python train.py --n_layer=10 --d_model=320 --n_experts=24 --experts_per_token=2 --d_expert=160 --d_shared_expert=128 --activation="swiglu" --moe_layers=[1, 2, 3, 4, 5, 6, 7, 8, 9] --router_score="softmax" --normalize_top_k=true --routed_scale=1.41 --balance_loss=0.0197 --balance_bias=false --router_logit_norm=1.0 --shared_expert_gate=true --init_std_router=0.0317 --lr_router=0.00111 --vocab_size=15393 --norm="rmsnorm" --norm_eps=1e-05 --tie_embeddings=true --optimizer="adamw" --lr=0.00176 --beta1=0.9 --beta2=0.99 --batch_tokens=65536 --seq_len=1024 --train_tokens=322000000 --steps=4914 --dataset="wikipedia_en"
Below are experts of layer 5 (counted from 0) of a mixture-of-experts language model. Rows are named router (the router's row for the expert), down (a neuron's output weights, with its number) and show model dimensions 160-319. Each number is 128 + 24 x the weight over its row's rms, rounded and kept within 0 to 255. Numbers have three digits each.
After each expert's rows: a language model's description of what the expert responds to. This comes from a sample of Wikipedia text that the model never trained on.

# expert 11
router:099122079126110113133107152116160077176132134133120134082056140100117106133133113150110120130122097138133126153100087158111143165133171125135117140127097111136147144110131068110106139159118172143096133097145120141090118136115149121145130123153117143162171157131100144136112151134102091143141133134138109102161131119126114138140155121163131142152099090117149131164128114176092120129108143142171125134128137150149152194158157143148095127127187125122126109156090085144161157091100128
down0:171119158142110117096157136156105121093116162133107124172129083131150138150123116131071097098156073089164143112168146141158169125174168096107144154130109117157172132105121104138121143126110106156124129074132127130139107099143123113111123183138121146162133104105146130120146145130129102090115138173139097135102170082106136080144149114186140113133114155112126104137156112063122201135142120139144132107080105148140084110126118097116143130149132120128132112110121122115136107133139121
down1:189167142129105138157126110143142111116113089148048136113176162125131111111082136107177161134130165140110170106124137119149135163091157129137095139147144173087096141124080118117151143134092110125155093148125110124104162160148128141139150130137130096113130117131074144129135127112128175170108134108142148127098126162151154136141175145130140116145127152128135125138107123114149132104103172151131151126145142154115111126136139147098118097150122141108127116111117155133125125099187103
down2:143154128116081137107127074122160116147098137089179159118102113169134157156124107126112138121132105097128109117108091150164165126120119116126147165131109157147129131114139160121068135101124101090098178126149087139125145103126153092129103142166102119129126154153131187107137068148134113122141125135145153152123147123124115119081126126129148155122146157112123112146123145145110134138153115136141138108203100144122154076121119107095131140127114138135095114085120096146128182123124092
down3:111081126168140134074104121124115152091112140116106124152127134134118142122154146139174110159123129107137145109085103129150114122092156163124182118146100108146119101142130117150096113189123155119133119136092148087133138075153140123110162085081116153126120160114151112128163090090126075127110118173158165099096151153097120176121088149104161118126114135072098108139127129132113079114111064110101141139140133132143172103152142128119091100136157080090135158131147115127166087144129101
down4:157137161115083147116132157138130116146141112124098110110074113138134105136107081170088139106158170126163113138152132109107098130142124138136118104162141145136129150116157122137143116101104130114130124123132150140108162106149129148113149151112118090140122129146131073169148170135116148096116090045147149106111150108130141133158093078129116121123085093115123125145121101142119139123076124126121145097117131131085163139164082124148085111145127148126131117138119122124128106155120185
down5:138090155115113115144104147136165114130134113158143113138158111168111145142078088107141136149182125108159082133079154105123121126097112144118104155060146126109123107119122111106095118131117174120119128114140112132133126161158112156112132096138110149118156171125112122142133110092127077155094107145139147094110099145142147109192106144156168146135129103168098135130129121136083116141155157107125141182141162134163103147117142128153103142127150147118140174100150073111101106122161132
down6:131131092098160127097147090101094117126137114108134101121095135120117092118160141138136092157149117169108102132157087146115127131139166131139103105158066139092102123128133143112124170116111121154143177115140120096123147156108124107123161098100115152144090128151107087133125135130141156094158098133094110130116092116109115115097087157167118142159077100148141091156150136096087149096090103150116153168097126098148136164118150128148120126126117140150138086127102096080119076148110118
down7:114178147120141163148118155111123107148103154102154089085167139124165103196119141156150115127152118087120149150169107149087095153125124122088144142115138104137110126116150151119119116154107155141084147137148108109114104154119119122154194109112126129136112130131154125122103185137105118124108121135114151107145146108083128089111092128148147131111138098172147148118104166092142123151152174164139137159131146090119164126127144076171131168097124131127142133108118127127118158137121136
Capital letters in acronyms. Single capitals inside acronyms and codes (NGOs, BIOSIS, SMM, EV_{74}), plus commas, or, and name endings like -ie.

# expert 14
router:143143176145117142144146120119112164141136128090107122107164182118139108159092122109152085090126123107121142114111140167143124134172107143125141127142184080146093131105117162173128130156124120144133082143140152122173109127103129119189136139082110152162120142124172097106127117144086117119117102131154113142158156084130154136106138148109134099110154098105114134146129116102135105108176141131124096113167109082145121140125105129121155150085143144100098126156156136125126157135098098
down0:113112116107155127123098088152125120135114144110060121143146122125141127127156172103118111116153169099077106106140152083073131111155100109089133085112144142122097124094109132138130128118139107098158145096146138149132107078144138134143074184118097134126161146119132185153148162085081138115145153140129122212142118094147154116151159104090109181123128112078149151116155099128064117153127095127108156135138122113114151127121147140156119138133124140139123108116111191130135115137134125
down1:125147115112100146158166118159140092146168128126149147118139129144127100115119139117101115107134119128096172171151139110121115135180126164145140153137141094120142113138120144115138149122167158137109134121162149160152123149142157138094151114101154153130145126155136131126097074128094170125130125128122128148092148136170097076136107126093131143084125116171098143140109146160079172110124155140124137120111096115130133108115143112142110124119063104168109141165108150122144135139102161
down2:148099107097122129128115133128132125123129129079145103118107125137131125155115120137121135118105102124139134167112144096094103123142128100126157150129109129144172095121093131144118134137199147108099152139176130128137138132162152160164106119143156114086123102143143135128099082110100140123115127130129132089080123137160100117126060146124141165149134107129096108127126143166080158118122084129132126129110122127102122132150132160116098131102149082147145127103124172117122096139115137
down3:138130139124148131101102125110102136129124153143158107148106154112136121166140132149137111129099106131128154205115119173157146155160144111089149143146127153139132145169109116118106124111088125144149129116097103136154148100148121106168140159123200160143109136139152146110135105095157132125123121143131117131121092128139117093117136105134125145149104095142174134091173126155161114092113109124093160109128150107127159097092117110137104120116103146074098145119134121145066121119136116
down4:123177103148156113179096129107103153116109126151113163140099123111156077091172095128166146114122135134095126171130130173149117133166149072114083119166118149113156137137101093151144120120141102134078146110148133108124150151112092133120076152158138163084148153153145130116149160089094109121154132133132115121102131114139086103159136127086165156161103109084142138081139101121118118131095116171114133105106110066114124105118089128111162095136139147125129142135101129136114120128112138
down5:113144124112141110133095136123088110129144134161157152114072083157107133122168133124127158121117151145111135124123144158123141116103100117145153101108120110130067175078148112100130141094129125114075130113135101154158126117098151113110159182155179122091113140135117094113100130130119087137133115087106146122124150133127135169154134106149133098124142123161119109094152155151113104133141134114146131124159142107170158113086094113127119128135119119092094124125128111101099105157155128
down6:111136109118158129121106115181122121072088123154137131143144160172146125131163129078123112099169132107127134126144070126120104125112145144089119150143129120131161132145107146115081151048110130151079167153134127119130082089142110140092110144105132107106144154078141147161124134115158123147167136129100114130154132136171135147140153105164125139094124118103109086133113157130133113125141105146145139149114109130157157125137156133147142160099130140118093153117175114114113148090162118
down7:134148134080133133103165141078138134114079161130110140167136154120111138107142147140122108145128152123122128127119127074099151167085125132123100089165188109136132133064116171151182070146116132113101137137124138108146105120111111120141122138120111143134095100145169169138089095144140118146105132152135127063127161124119096127131132105112113120124155175120133131136144084103157088125137103128132074119110089144146174120099131121102139068136107145114155106132099115170155117128167149
Prepositions and articles. Of, the, from, at, on, often opening sentences or book and song titles, as in aside from, oppression from, Don't Let the Sun Go.

# expert 6
router:158132114134114105158137159159093116121171152131152155123115143141164101124122120169147112128086088127181177084143090128186155123121103107149152139131113070119163149113113090130108056079101134155142097135118144120126140131145138134165130123131137151127115124113118111148141161127135126129125116127115150126164141109107119144144135086161133133114104154127088123121136111094137161097111122120101130105148100141160156091121140087183082084127113121110143133094151140115132152139161123
down0:132204138121164078113144188101104142135123135145121112122156138128176170144137116124121140130122124099092096091136126164167164141126131110181116140127153149124112140140149129149102177153112135107099164140152133132133097124139124106134166147194171105088121150133108151091180093142179136130133159121142108123112128155112188116101124138122147130165136122102118101128134142140096148146135119112147151122091139078154099132115129123104167146086142150114143138113122136123102094106099148
down1:119121107138141135118125128144094168066138118138119123169106132110070133125160161091150134097137144172112150142109128138128125117116122137135167092143115117115142105126139129131097118164133111138092143072102119111146124049141160108146138123091101131169133090160122144074165162118172126127124121130124114107119146111128093077143098110126144105115136151093155111182124132159117140139113133097078148165163122086141134139149142122126141123120115091133144119127148039082120136124134148
down2:140121113128110127118151122140124101097153144145108155109159123111094117137106138163107159145162103131146121105120139084162120155108143091078114117136132132122088185171151150096145149133140134176157090113140145119149166113127118120109110115160109102121145159132126087094141141109167077097093143162112109102105125162139097107136124146102175097163164119113112115099123113160124117153125132145118154126165140161140134137102129174140117159140124162127106104114130144112114120141127063
down3:155087142138103144133128103082160137110128059128095134156145120125094107085111125105117130098083106115104141142126134113136143133112123104115182160074134117136099161098093092091119118090159096102144121118141124114174151145144144129100121170146108094152154156156145112130156104191116136128092128137107138101114104129134147138146095141141135104079124116119139166163151146130100136124122081151141170153120138109153111165156115155124137173131146141123138140137121125131117111134147149
down4:151149111111145132121139118117141095109146130128136117101148075133112149153135119103149121108152155155124126088207082155126140122136110113139101062122172135172112122113112166123102113135169111132113128147111137156113171181111168129108133146136132130095135134139128082129124121139155124105185099104116138133115149091123113123126109139127137100145126154108108118162146125171127106067163112132150123155101144143149137116115086111158104154079131142170131098119127126068114117119125156
down5:121107127078117134138141114145089128082134134110109178123078114105131111113149162113161149147076082142103133153189128103156104115156101114137126135155122141094067119107143109113150114120132128180087154119122129138108118113125147128126132111160165152088088168123168132142108123119135128132172115139116117152172114147131175083143138096148108134121124107109141127129108133148111110144108126152149124130117123103166102149114148155120121129080144069116063140126143137123155112102140136
down6:118089137128148145150126075154123144174153145124104155137132142130179152138129081169153140121157130191133095132110123126126134143125161143112081130159109090158135125160151117158110113130132134108153137125105159108110177113129137155097135114118108166123145120135107128146109139160108118089117134111165108103126140107122146113121130102141125113132098094140142108102122141139100145158138149149139099122133133162113149101129165185145143089136128160143136065151108129144087117135151117
down7:153117099151141138131075103164136120127118130087180165140088104114125127157169096149134160095129138171117095156109097135126131155116108158103125096119102089195123112106152144167171163150116140140141089140162130133115135144132170124127158102100134148130145142193162108134113168151100156131155110118123086131127098124131105113135117134129126150078136105139136148122125110091120118135142150133151138131164114141112177149152105123130133124122126147152103092132099132133150176129083104
Mid-word fragments. Short inner syllables of words and names, like am-id, it-al-ics, Cl-in-ics, Liber-ec, plus the 1 that starts years like 1999.

# expert 9
router:073153148141101145144183169145160128108126164105110122123153161171097128138134127120113155121123137089128137152083141142109164114152143136169131151170135157125103131132149120140147185120125118181153124105110110152110136143128166164141119120110124136103165107079131108156131131155152161111101125107072152162126150122105117098136130136161145119139129146101105127129121109139132161113124128123140123159124160108125105132125132135195108108109097163150129142147120125135136121102120145
down0:135175153135149159146151141093171130155132120125127147097117122123129127123140122085105148132090135115107132142116077134124135128128106124083119143080177134170127094098140171186101116147130133093116150160148127144129101082114120090112183116162129145117101124158119146123116134094118144174135103154144153117097158133085153128152158155087129094085143134116160144124128134127146102108126106113114122112115125088119115088127163128152150128100144107122108112141152137113134172096142135
down1:088172148120131144159144097145167160108134112105139186096113115146148118130167112138124136140165116154119136138131124125147159112116131126104133136127086134123068164158105158136151102145098115119101088112155180137081138096123110108121107173134143122171103117130108113092137152143097092138126136148088147127131120096092136106109123148143130130137131124168103146123119131160127133140117096108089153094144112122105093139165140126132139133148127115165140129110130152165120156148107132
down2:139130117147127115105090111116113116188120115120124166156111126130122099153182186172140094121127114124119157084131196124068096130112115177144141096118117113087187101085123136162114070131156111146176156141135195157135102153164115116093116174120107115158154113113106122117153123120141095156152114147136121107139158144153102141150141092091077122157122135128127110097143174123102145108135136140147129095124157131125130133131146148134137130109102150127159156132112139103142130147101127
down3:145105069121097130148135114102110132127131143129078142139135178155098140107155125154084115155154151122140078098137077126136113093164098147131092123113114173199097137114122095126136133143144102126119144129128139149166169112147087147144128160173136140090146111160075123164137143138135158156129165111104129151113154121149147125130148176086117096119104116163147117147108132154143128119121106161138092146153120123141153128125106164105097138084123106158081157111149159147126114152160162
down4:169155139119111109116159100143144115112094126140108152112102121132164146104182097145128148142176128110088157122130096150119123136108100162100113148143059123099135187128150126134131106121145149091168132124151101104150100136147152150116096096146089142104173126105105140136146099111158135115125114106194116126147103150150113174155127116112114107127147141138071126175146132150120107102095135113091127128128142077115132126103122086077091121124137090105166107115131152141108130123139130
down5:126138138125151092103122117156129110103129143138136110179136090126131096124114146135090144185117145108152115161119108108114164106145095108097137133091149153122099114105124113159133103131122098152128129153165146150120077134147084114123157116117131114130126100105130173120115171090134098102146169118109102134152137108118101119116097093130131126126111104086121095198114147095147118145184087115109101139083084118153144104104083105131138143121141154172156151133109137199125157108117143
down6:127100102116119132097122147116135092107123137132139154100139126126121104144147120136138090109079116145085107139132117154151164125123152116074145125110135128074157134099129120114080122131129164141106165097168134136162106091113120139142129082147156111090128115132131149105122142097092134148121127120132133085094137096138151127113102150152161139131103086076132123160144112131108176107133103135121133112152110092114126079150148130117125157168133138065129106140150102168152107143159161
down7:114090128111151141167139175115132131095132106148152107080089142068114132155109176115155114137140140150108118120110141149109131125114129122130137137127173161151116116157110101124152164113142168133119133124155134156137153138132158080130140095132174126149136111119145117120164077139089137146147140164158056132160106122130152131164113161140117087071086072124122115122105092121137162154131114084136100130112111115125137117101156096100191081137154116136150137131126110129127128109121161
Slavic-style syllables. Word-internal consonant-vowel pieces such as ov, og, az, it, ik, common in Slavic and Arabic surnames and -ology words.

# expert 8
router:116106095145178146129144154115125121096101132120141099100156154142141142079138130138116128122110121143144164137082155137137123119106158108073123076169103161121146155083106166131135134149149115108120161144151120097141154094165155129132150166128113141143113120087129119131150117092112158114120141136143189117119133147162143118134137171107154133143173119112119158150172153146121166133103104111115160165090152124136124125172134154137113137099123088135109076137113153126130125079136111
down0:167110130150108171124160121160110109168134125117159113096128156144177167142156154136134144123120127132123081119137189090137136119106153142098131095145117107125123121127087114126145160136133115144119160115171100162121124118087087126126151078072123110113119127124122135145140152111103146179114105136082126139111164155138136149109096144105104135144136097114137158098124115082117118131080080121133164087155116121126103122182111094091144103129125168163110117104095070105174132154099140
down1:150129075108119101131134128129136144153081141135117121136122103133128120142125113148107109095101095117099099134164141085123124097126119114121131112127133130124110122153149140108104112139119133147126165112091140111091142131113092088129105092153106091165096139174123176132141140122126131145106136111118108140113129100161094103151125133165144181140151166096072171104121114118133146145194126072100131115106113144148142136148096105123128188112123101148150144113174104134158178129092101
down2:128073134132136108139138119132112156136135129148142084139117135147077120130134062118162106110141137125160135158127169120129149166108130091137126158132101132124120155172097174119161110144122108171123145144147144111134125138149143152153135073167109152151163177150131087147129151154115080118158149103092145122141095152106110164116126140156140104161124157139146129133147126135130113172101106088136138153106123125141142106107098137150145114183143180136178115131174101098142125135110169
down3:157088104164097100176147164083137126135161144132119115112115117126165135156173163114098133127132120144092177122098124100130146134140132155143118131142105137111103115109153137123118117121132101150177137140119099107138122114125137156119156110147166156142148129136164084138118161136102154127130110106108065134120133159100126139150153117119105120079156134133132158139140134121109125147128086134071137150155130104139101131143119114177135105103114081130103112131130089132127080142126158
down4:117140174122139113144130091157096169169143096138152196191117151129126119126165111120122103115158107127163128137117130132148115158116144109142180136127091123125115194135070127103132149103138132145136142125130122121136157122139116120120175113104183130133125103139139138072108148118127121112144121120120125111140099131134148142163160153112144099112113149114087143126139114137125112124124126118112113160133139129163136113120139132133150136162116174165101100146143123080166072134124130
down5:156108111134115114178104130140111114129133094097105159124093122107155119102107135101124131117136120136173136133115114200150136119057121083097102110105152139156096127122138126108095155129132145151166119102129164121142153142135135140145142112149190139090149148101120191137136137116118144125175139128136103133126120092139156100130134127098140116165178125115132110127161117181136129139111094137122168122127102075170152141117160126128106136094126168128126113113102133110101155161175126
down6:124164137097135120110098116106129164133108174151061168102145114103161112117116052163164140099143120132145156156133153096133137133140111117169161098123161137139163139114158108080123133116109146152144136125111104141120127138125114078104150142152147119115148093123102134094118116153144130110114135121119138141142115131115089124153075107127140138136154095110159121165167158140093124125133122168139101129161118128131119140093168123116131158129119134162085140110125141131136147140149160
down7:135139117137164137166118119098091100123137119118149153158162123139130152147160104121121084173161096135154129199119154140070055150118094136133172158158122117135108117140121097114134153184111104164144114156147151175134103167115127100144111077099154126139115131138136107153103123100118154147095094084116122128145147146133110119085128114143124144132133127140121125114148126107169123093118137115143109194125155125210148163107107141082142142136103155141122120116147131130148077089139124
Letters, digits, table pipes. Single letters inside rare words such as Cot-z-umalhuapa, Proto-z-oan, year digits like 2 in 2005, and table pipes and opening parentheses.

# expert 0
router:100133084139120120131089154148118147130168125148131127206179147163144128090123096150098160104096157150139142102138128117155109107084116145088085119077153125111144162120111141158140112115133131096133170114111137167144102120114146145156127124147123117104130127134086127137127133127102130081154109152096108120136096127157128111161110127126101124078094095137130153089100134163130156175175146108123150113099121090132082096129110131149160155134117111158164140136150118133137140112119142
down0:090127113145148093137170098136156133073117105130141087072160105170157102115128102154146117133143145088141114108141149112107161160117137150112161121132142122128095149126131162170167126091163071111130104103151115136090115157097112125110138087116137136151103146144127173138100145171113148097159141154104139130092099169115103180117100101108094150119125113095136149148094143162121180148107136077086098167103122124148120113129119099148093092124176110086132126128136122142138116131133152
down1:133136101131108142167129160136115144136132087136121130074080147106129084135125158097123161134183113121148106086130145154098151121147124089137150129105169129121091128158146167140090117130112131149138102124139186152141087100102101113153105095120130121132144131087121126116097131128083139119147123132105132125168153156137093122133145121164101133142162149130142090147139139116169067098138143127115121138137128167103116128097131135066068156116141091149148089170108111130113114145160156
down2:116146097122144131146147149127132157152164149134083103122122066153147147178086126088141103129095114132147151110121128111109161126126127118106150120109103125109122163148128185143179136162096112101107125133159108142173085121110113131107145111158139126131126107145125131112135146108179101128160127139144114104125091107113158132141162122149092120112202164148119143085111156109114139144135067116128193109163116148170056126168160139117128136115084145113157125143126155161143094136108118
down3:149134144159138112097128152100126126126125139137103149120141156109081178081150147076101150139102165136079122103111133147165139152141113106118136085153108151110127159145109090163114116125121121135096110166123126127132119103088115095154154166147132164142136137164127133186160136128079148130099135139088138124153125139086131136140137143167145146133125141158146105144113131121123161123147145175150163135134122109170062141084153122097147135102095164157095138144140080091153131086130129
down4:107121092097119151090142076100149110121109129132115115090107128119099111137165143127135097147120124148111117117142127133119150167121129155108102097124164122130106169108095124104179085088134171155126128146154121143086136132136134142166135207157141142120145126147123142141144134144117165136166140111110147109145140106182124157101137109153140107102098173135130122139142091101154138104115164156145156138117174138105126090101121169154117077124094149128125151132097132130118170167118144
down5:144119099097124118100170129099150124163123134115139128138125128096119114129138120185131142110131117099138109120109137124140114106107136129161150146136108122141131134101157115118118116164129102133158157113134139163135104083073140159108110088123130089140095149125131169115113121169126157136111087091118127139114110135086142115141117165110077105093154159168121128145144074125100098133160151119141146123101074151154125176106149166129107094150110134127172169155114143129126124124136112
down6:141075154105116149060130114141137143163137145122121105152146161150123147104146089140148099122105137108125132103103165113130103114104161127139173149095125131145097156152167131132164121147132088102119102140160116103133125190117133162114147139151144123123155108123081106144145121099109083136156147148160151138111143091093085143106136118122089087092090130128146129086121122133109154150135171100089115177108137109082108153113120113126083132145182133121137123132132147119138085154113087
down7:134110148095150143130082118145122133111122107121154159157133092126079114131140102130140106122104156137140092073165120142149103168124141122118121109115123120156159113092173123146079098134114143130132134055094129173158127142105137101168154146101106130103139124134150142098091083122141151133109130094144126157127165132109128094115129112151188113079139125116128140151127120102166096103138174120170128103163134153180119161150102103134112098148127125118122107121119122117175134121121127
Year digits, verb endings. Last digits of 2000s years like 2'010', name endings like -ton, -man, and past verbs or prepositions after a name: defeated, recorded at.

# expert 4
router:125145171127102136109122148085106115180120079114132157147109143138133158122089110114127136135170144147121154105115111108097135084140128213139144136119124140082121112118164110169156180121103158117144119131142121124118164098161122131162087134109127126134151102154130123139133186135189143098128177131163164136146062105141133116105131127151088112126134150094096128111106133142138101127128145145115139105097153139134118111119116118113111154122135120143120173129131143122155067124126169
down0:111097150110115095093138103132157136141108141145140097125164114135139118124114114150120142137097107093070147139125148102149089144102116113127130078138134129152154137121146089119116132119127154109177131154141147159130096109161129087153159089170091140100120125133096135099140141107121098168108123141153088127139149119124148154138159144120135128088115087206161123103136138102120096134117135150129100128113162100125116092113138121124115138109136104108161131130140168099129107127090128
down1:093168111145145141142112137147116135109135150100152097102136128120122091110140103160141111045125122158123134093112124096153078105119151123120110171155117110155117172165105096154162133128131138126136135108144122107079141120125098120090158107142119127145150128114147099158169143079113170134186165094119155151124133103124119117149123134135153184086077172110138167124144143133113125157139139154134142113124096139132164120128097122164122098172124130097136119130109122082132146143145149
down2:104118114091156070131122094120150124158124141100140147089117148133124127120110157149113125115129159129090104096144117157152098118134151100126162125159157110149108146133159133166153096145108106113145106146127112064136086132087117130124136120126139129147090165102113145082121157075143112122120144140147143146108155125144131140171125156130063064159112125124190106118121193101137152165118119106117163139126113103143132089113103145123133075131158135184110137106150132095141146100119145
down3:143102146100144091084118147134142104124080076130132158109109129120163105145108143150173153146131085108119144123145127146117112103130153114121108162100160154166104105112144127127169104112150111110085118138156103115158114105112159125119136145116140131115137155123129150128092132141113111145127146139133148119151156182124150126114174135099100173103098115127137129115083098105110135109109152142128127121124144138155085109162144106134159110158134162121129117121122135120109102094131128
down4:153103137115112138146125106126134144121129131115142141136092132116176130143096096145144146080169106148145142134044093151089103114119155120082146120100084065106153125130140118113187123116139099110092086134137109107125152150179134127128134149131085136083151082114119156147092125169155141159135122149096131126158116127157147119149122147157123103117138108124123094133153146108140098171128151131120124103146148132102156108087123110144093113128122132135124125144122153135149154105126072
down5:150164129153108105122140176167175121156138165121099141136165088125152122092125144114125108191157091130104133141130109136141099149155150076114117133120155122164180133128131136136153116080169054148119131126092114125108107097129129132125132130120119063132098136111111111112126105069116121146115138101156135163126184143137121126126145125092127167143100155085091150135134110163096103121113100101161134138128110131128098150145162128121134103132133100169140121090150141153116127161145130
down6:089146109154142101171131087121153129132115132141096166096114153191140142110130152141159129136130106108160106111149129140137120106131137122131136135131130110089053140136112098179122118135142174136166109106169147115126118132133120080142136089148120141126141110151138135092089097159099094150107146122099106123145140133113146150170107152153119170125089109068130109131167134111115107126102119127136119153137136109139184135136109162148165138151136111103126131102116088126117060144128155
down7:103162154143138098113129122143128132157109159149101131156134167164128099123127162150104123135132129184111102170107118127133129107156136094151126156118115133126115160109130146107134072156132099141122124092142132160088101142172170137081123116144112093133166125124164064126123152144130127155125098095179127107102144111153097120158136114135108091114159124174131118110158107141097149138133112130093151141102179137104119136168097162122109128153145112121136136075116157161146131155132093
Word-initial stems, adjectives. First pieces of longer words after articles or prepositions, like gener-ated, celebr-ations, viol-in, and adjectives such as main, new, major, top.

# expert 22
router:091099153162132094113131108113117175104144142164111117140085103101132176127136118122149154128111094135136141093106118091156142115128108142154105123127140117124140104122132153115127167142128127135137076128093142083155120154157122136120112151157145120200130146135206126095114135125111069161066159173126121095115122157088089170134081119126129145160160083124118060122129131168123143135107117109166105114137153141122138093117147153100191103105132136153152129161128156086097136130125143
down0:094119160134125118177173140113175128140073117149122083138111135119112128119119123116143109089129074178111138146164098145106146084161106163130116120189144105136153116155092116132156120107129127107159158134128126094151149143141132107136116128081128161146103137102123172133134129140150119125127115124111118113134100153108100155135125117144150129111117157127144178103108117129137097142125118055156122157109133105096157112128106127121144144119111121112130159134159093129105091111113138
down1:161140186117132113114143163164139151159141127133103112154105078094089099095158128122134176150125133167117145113164122133111140143132125152118171119183151128115170163130143079128119102105117166157080106075144129131116150139136097070141175108096113108145143160163127136145068094136130092086152107160107165146155117146126128122107136125161134145149104137122141151118136142124142171141098132132118106122123138144146084139136125103111143167124135134136135160084145128104107094100144131
down2:115138136110129162116146116125139110145158151146096071112120147153126117112120103122178147165098148130108114136173136126161162088161088126163087103130143127106128121118160142094086130156137128134157100171158132129110130131117110122129160115149162139169134123120126115161135146132161137105114100134156147113129121106153121108120115119126132121123123112145104139086082104159122186123131102117151105155094112096149169135114118147140104173096110153098161128157144127144084120119090142
down3:125125128129132140121128089166212100146156170119106170099129142126089101128160119090127138134126113129138144117173135118162143120132096097122134103158135155104165127112169104164119148161108152105168145150114141130132128139177124138094159141135098103141116170125097166170178145175142126107125123101076134132109138145133117142117112128103128156150141119167138142161121130127075110136111107130161096146136119131103112161118156133129105138136103138112122121137118144103102147129168130
down4:143123121121147109142145168108105099160130167143130118064147105161124118098152111148108152131059109147098151142153114102106083086137134121163139121096175159090123149100100122134095156153140145142146160105170138143136116150117105132116140154149103124130093126117118125119136145117109171141135135113108092137111167081141105120147149102158170114148162139150140147132120132143156177138131117085106119138117158177112140130117096131189130147186097128136129081160123145127134150164145127
down5:131122147129140119124112182104129145120093109148141085139148129134123153169149068120106130152158144134122111121141119147141136108118122152124085103116158105114127130104147148148115086120180133132161129118174126146135098107146142106173118158138154067100172133083173105116136138133121115065134105142125117140120098135122124146179108124167150171146104164153104144122112128139115085103170097173134115146121121084118119130131157100142130107187108127138107152138184131140101054129145143
down6:161141137102173120126108114133098076109135119116200123124100151076102100140132165119112163147177130162089131140120145184132160164107136155128102142135120116137100098109111113146118140095108119118078133124124152168128148092154126136129116119189130139152143126134145113160141121126124100151108116084109103133119081132111114091116167172143095118117146130085105145114074115114130121129152139163147159141151120110116156086163101120121116103116160089086160134093152128148133113137100125
down7:129115088079117117137101144117117146106103100144134098139131141176080107136121098129111135117164107092065134124119150174125166114122122164168087160105121098222139139130172077153117120127153120135125152110170123113126114125087152090138152117157130136102135141127133134072154143124103160117134139123158087120099127137087138166152157165087150127106124073118119144101156130124138152138117089123100131138167131115151163139102109139145145154104126139138129104120174084107104092146098108
Word-initial letters, headings. Single first letters of words or names at line starts, such as b-ath, P-ierre, T-asmanitachoides, and == or === heading markers.

# expert 5
router:108103149098084128155113160183114137117173098138097144132159101152145094120131124144160126183105182122127113149139127134161141157127117122128166123120165127109159129116096112156116136152070159117107132106196078150160167121112116109092123128121146146096145133133139118132129094131125154126106143113117098112146156115183151097125138141155089108095165131162128095143146113068158121068077113121087134122180124158127119100165180143152127126118129170111097101114105135113139123109132117
down0:119135112132094102128127133118172097085133154142162138152135099139106101092109153096093146167152135144096125190165103131130129137106119096115149118121129129124103111105175119133090161142183124118094149073138123130167118178110106127081149137139133127089172152161109113146115101107142115101139097111118135155106120117140133112156109172130100083173087096115130138134135143149151101100130117141133134109148124136155122165132155129149107183126130130143132112126157135132152113151144131
down1:150144144142120153120128094150147116168141129104106151118129119124107165110131156162096114144130143137154098126163079120158147128117124128116068165165130146164111098118166154164112075106113130149120146112152106126098113101099124155110170148127144092096116135154139169161128105157155113113084123075138136085106097092124103155131173183100150113115126117184094117148157095138098087164077159095125166128140094165146101112128134158142145116135121125134173115085127162139170145133153121
down2:139145187124126114092082155128119144158142118140153140160143101114141101102081125107080167147112130118132127117161108152111174122113139115075152119123108111125164147146154089125129133122136154128161148096155140111131125116176111104117104065101179116122120143114083132161147101192126111143116158089118094118141177136138132118118150130131107108120130126133140149144155196105073147157108110113149138152126149129146128156138117121110105088149146139106134119125167118180142104121130160
down3:115091133113117115149128115117160105137105148134124098146100158125136136143200138084151110212152150103179119163118101129158086136145122086099121121115150104153127117056090128114135137078114154109113144110104122126105119096107120131132137122084103142120179126099106145125130110113128113129094099117127132115128117145129106161176161132158157110149159142110121143130144115087086123137151113118088133107101162116136117117129145158100110144062130123148112131136136123116113095108097108
down4:145125151189123098125126100106075141159109041135147144141125153137106186138111129121141082117128129182122103106127106116126167119132126138102077152137126154158152101157151134146161106139126108125152125152131114112133155102098117155130126099117123127127134131140120099135129164095119097140184130160133112101100114124119119128146142095124132132136128118113078144119113120092148127154163140124157131143142154137135125145127101149112212162163108140116131147139120111122111149142139154
down5:123165116135152139153120143159066144128136117130134152111112109116112185115071120129125148143168181127150114118098155198125120121127104101155122145155098113115192136141116143142143151132108143157116134122127119085130111109097133123139103092102105148134152114118144137151113152141143120173096142092111099132083080125134147099139088111135102129114149087141129102122104087149121133133031104140122081176096122085113126106112083129131121141133140141131123111135135126084169141124132136
down6:107112100146130128101134177163194121137148160138143139132093138132124105113145170101125134172151134132120119113081109133155143136120142113112120085131126139156126134083140138117093173153113133118132123121167120162143147119121141133133138127141127154148144161114105096117140101144131132130107136136134148135123156111121129139122127072142093134125145167101126130144109122102143096144120158188114141083191104161134091154141135131123113145147131158128151108072119137143109123136134149
down7:132100145134142097155121121124133136122132127146105106153131107103086136126138102174102133151104138181091110107127142108103156140127134124125085136137161142135135112137134123129115153131122129116173145112141098145124102097127102108146119099122157114124134099140115129131161099149133099154153153091119113094119134104130088138119114106132150120133106126116150116146164162125108137127114148093119108130145109142131135146134129126128145091154148133141076155088141100111146143153100121
Copula verbs, table cells. Verbs like was, is, were, are after a subject such as It or He, plus pipe separators in numeric tables.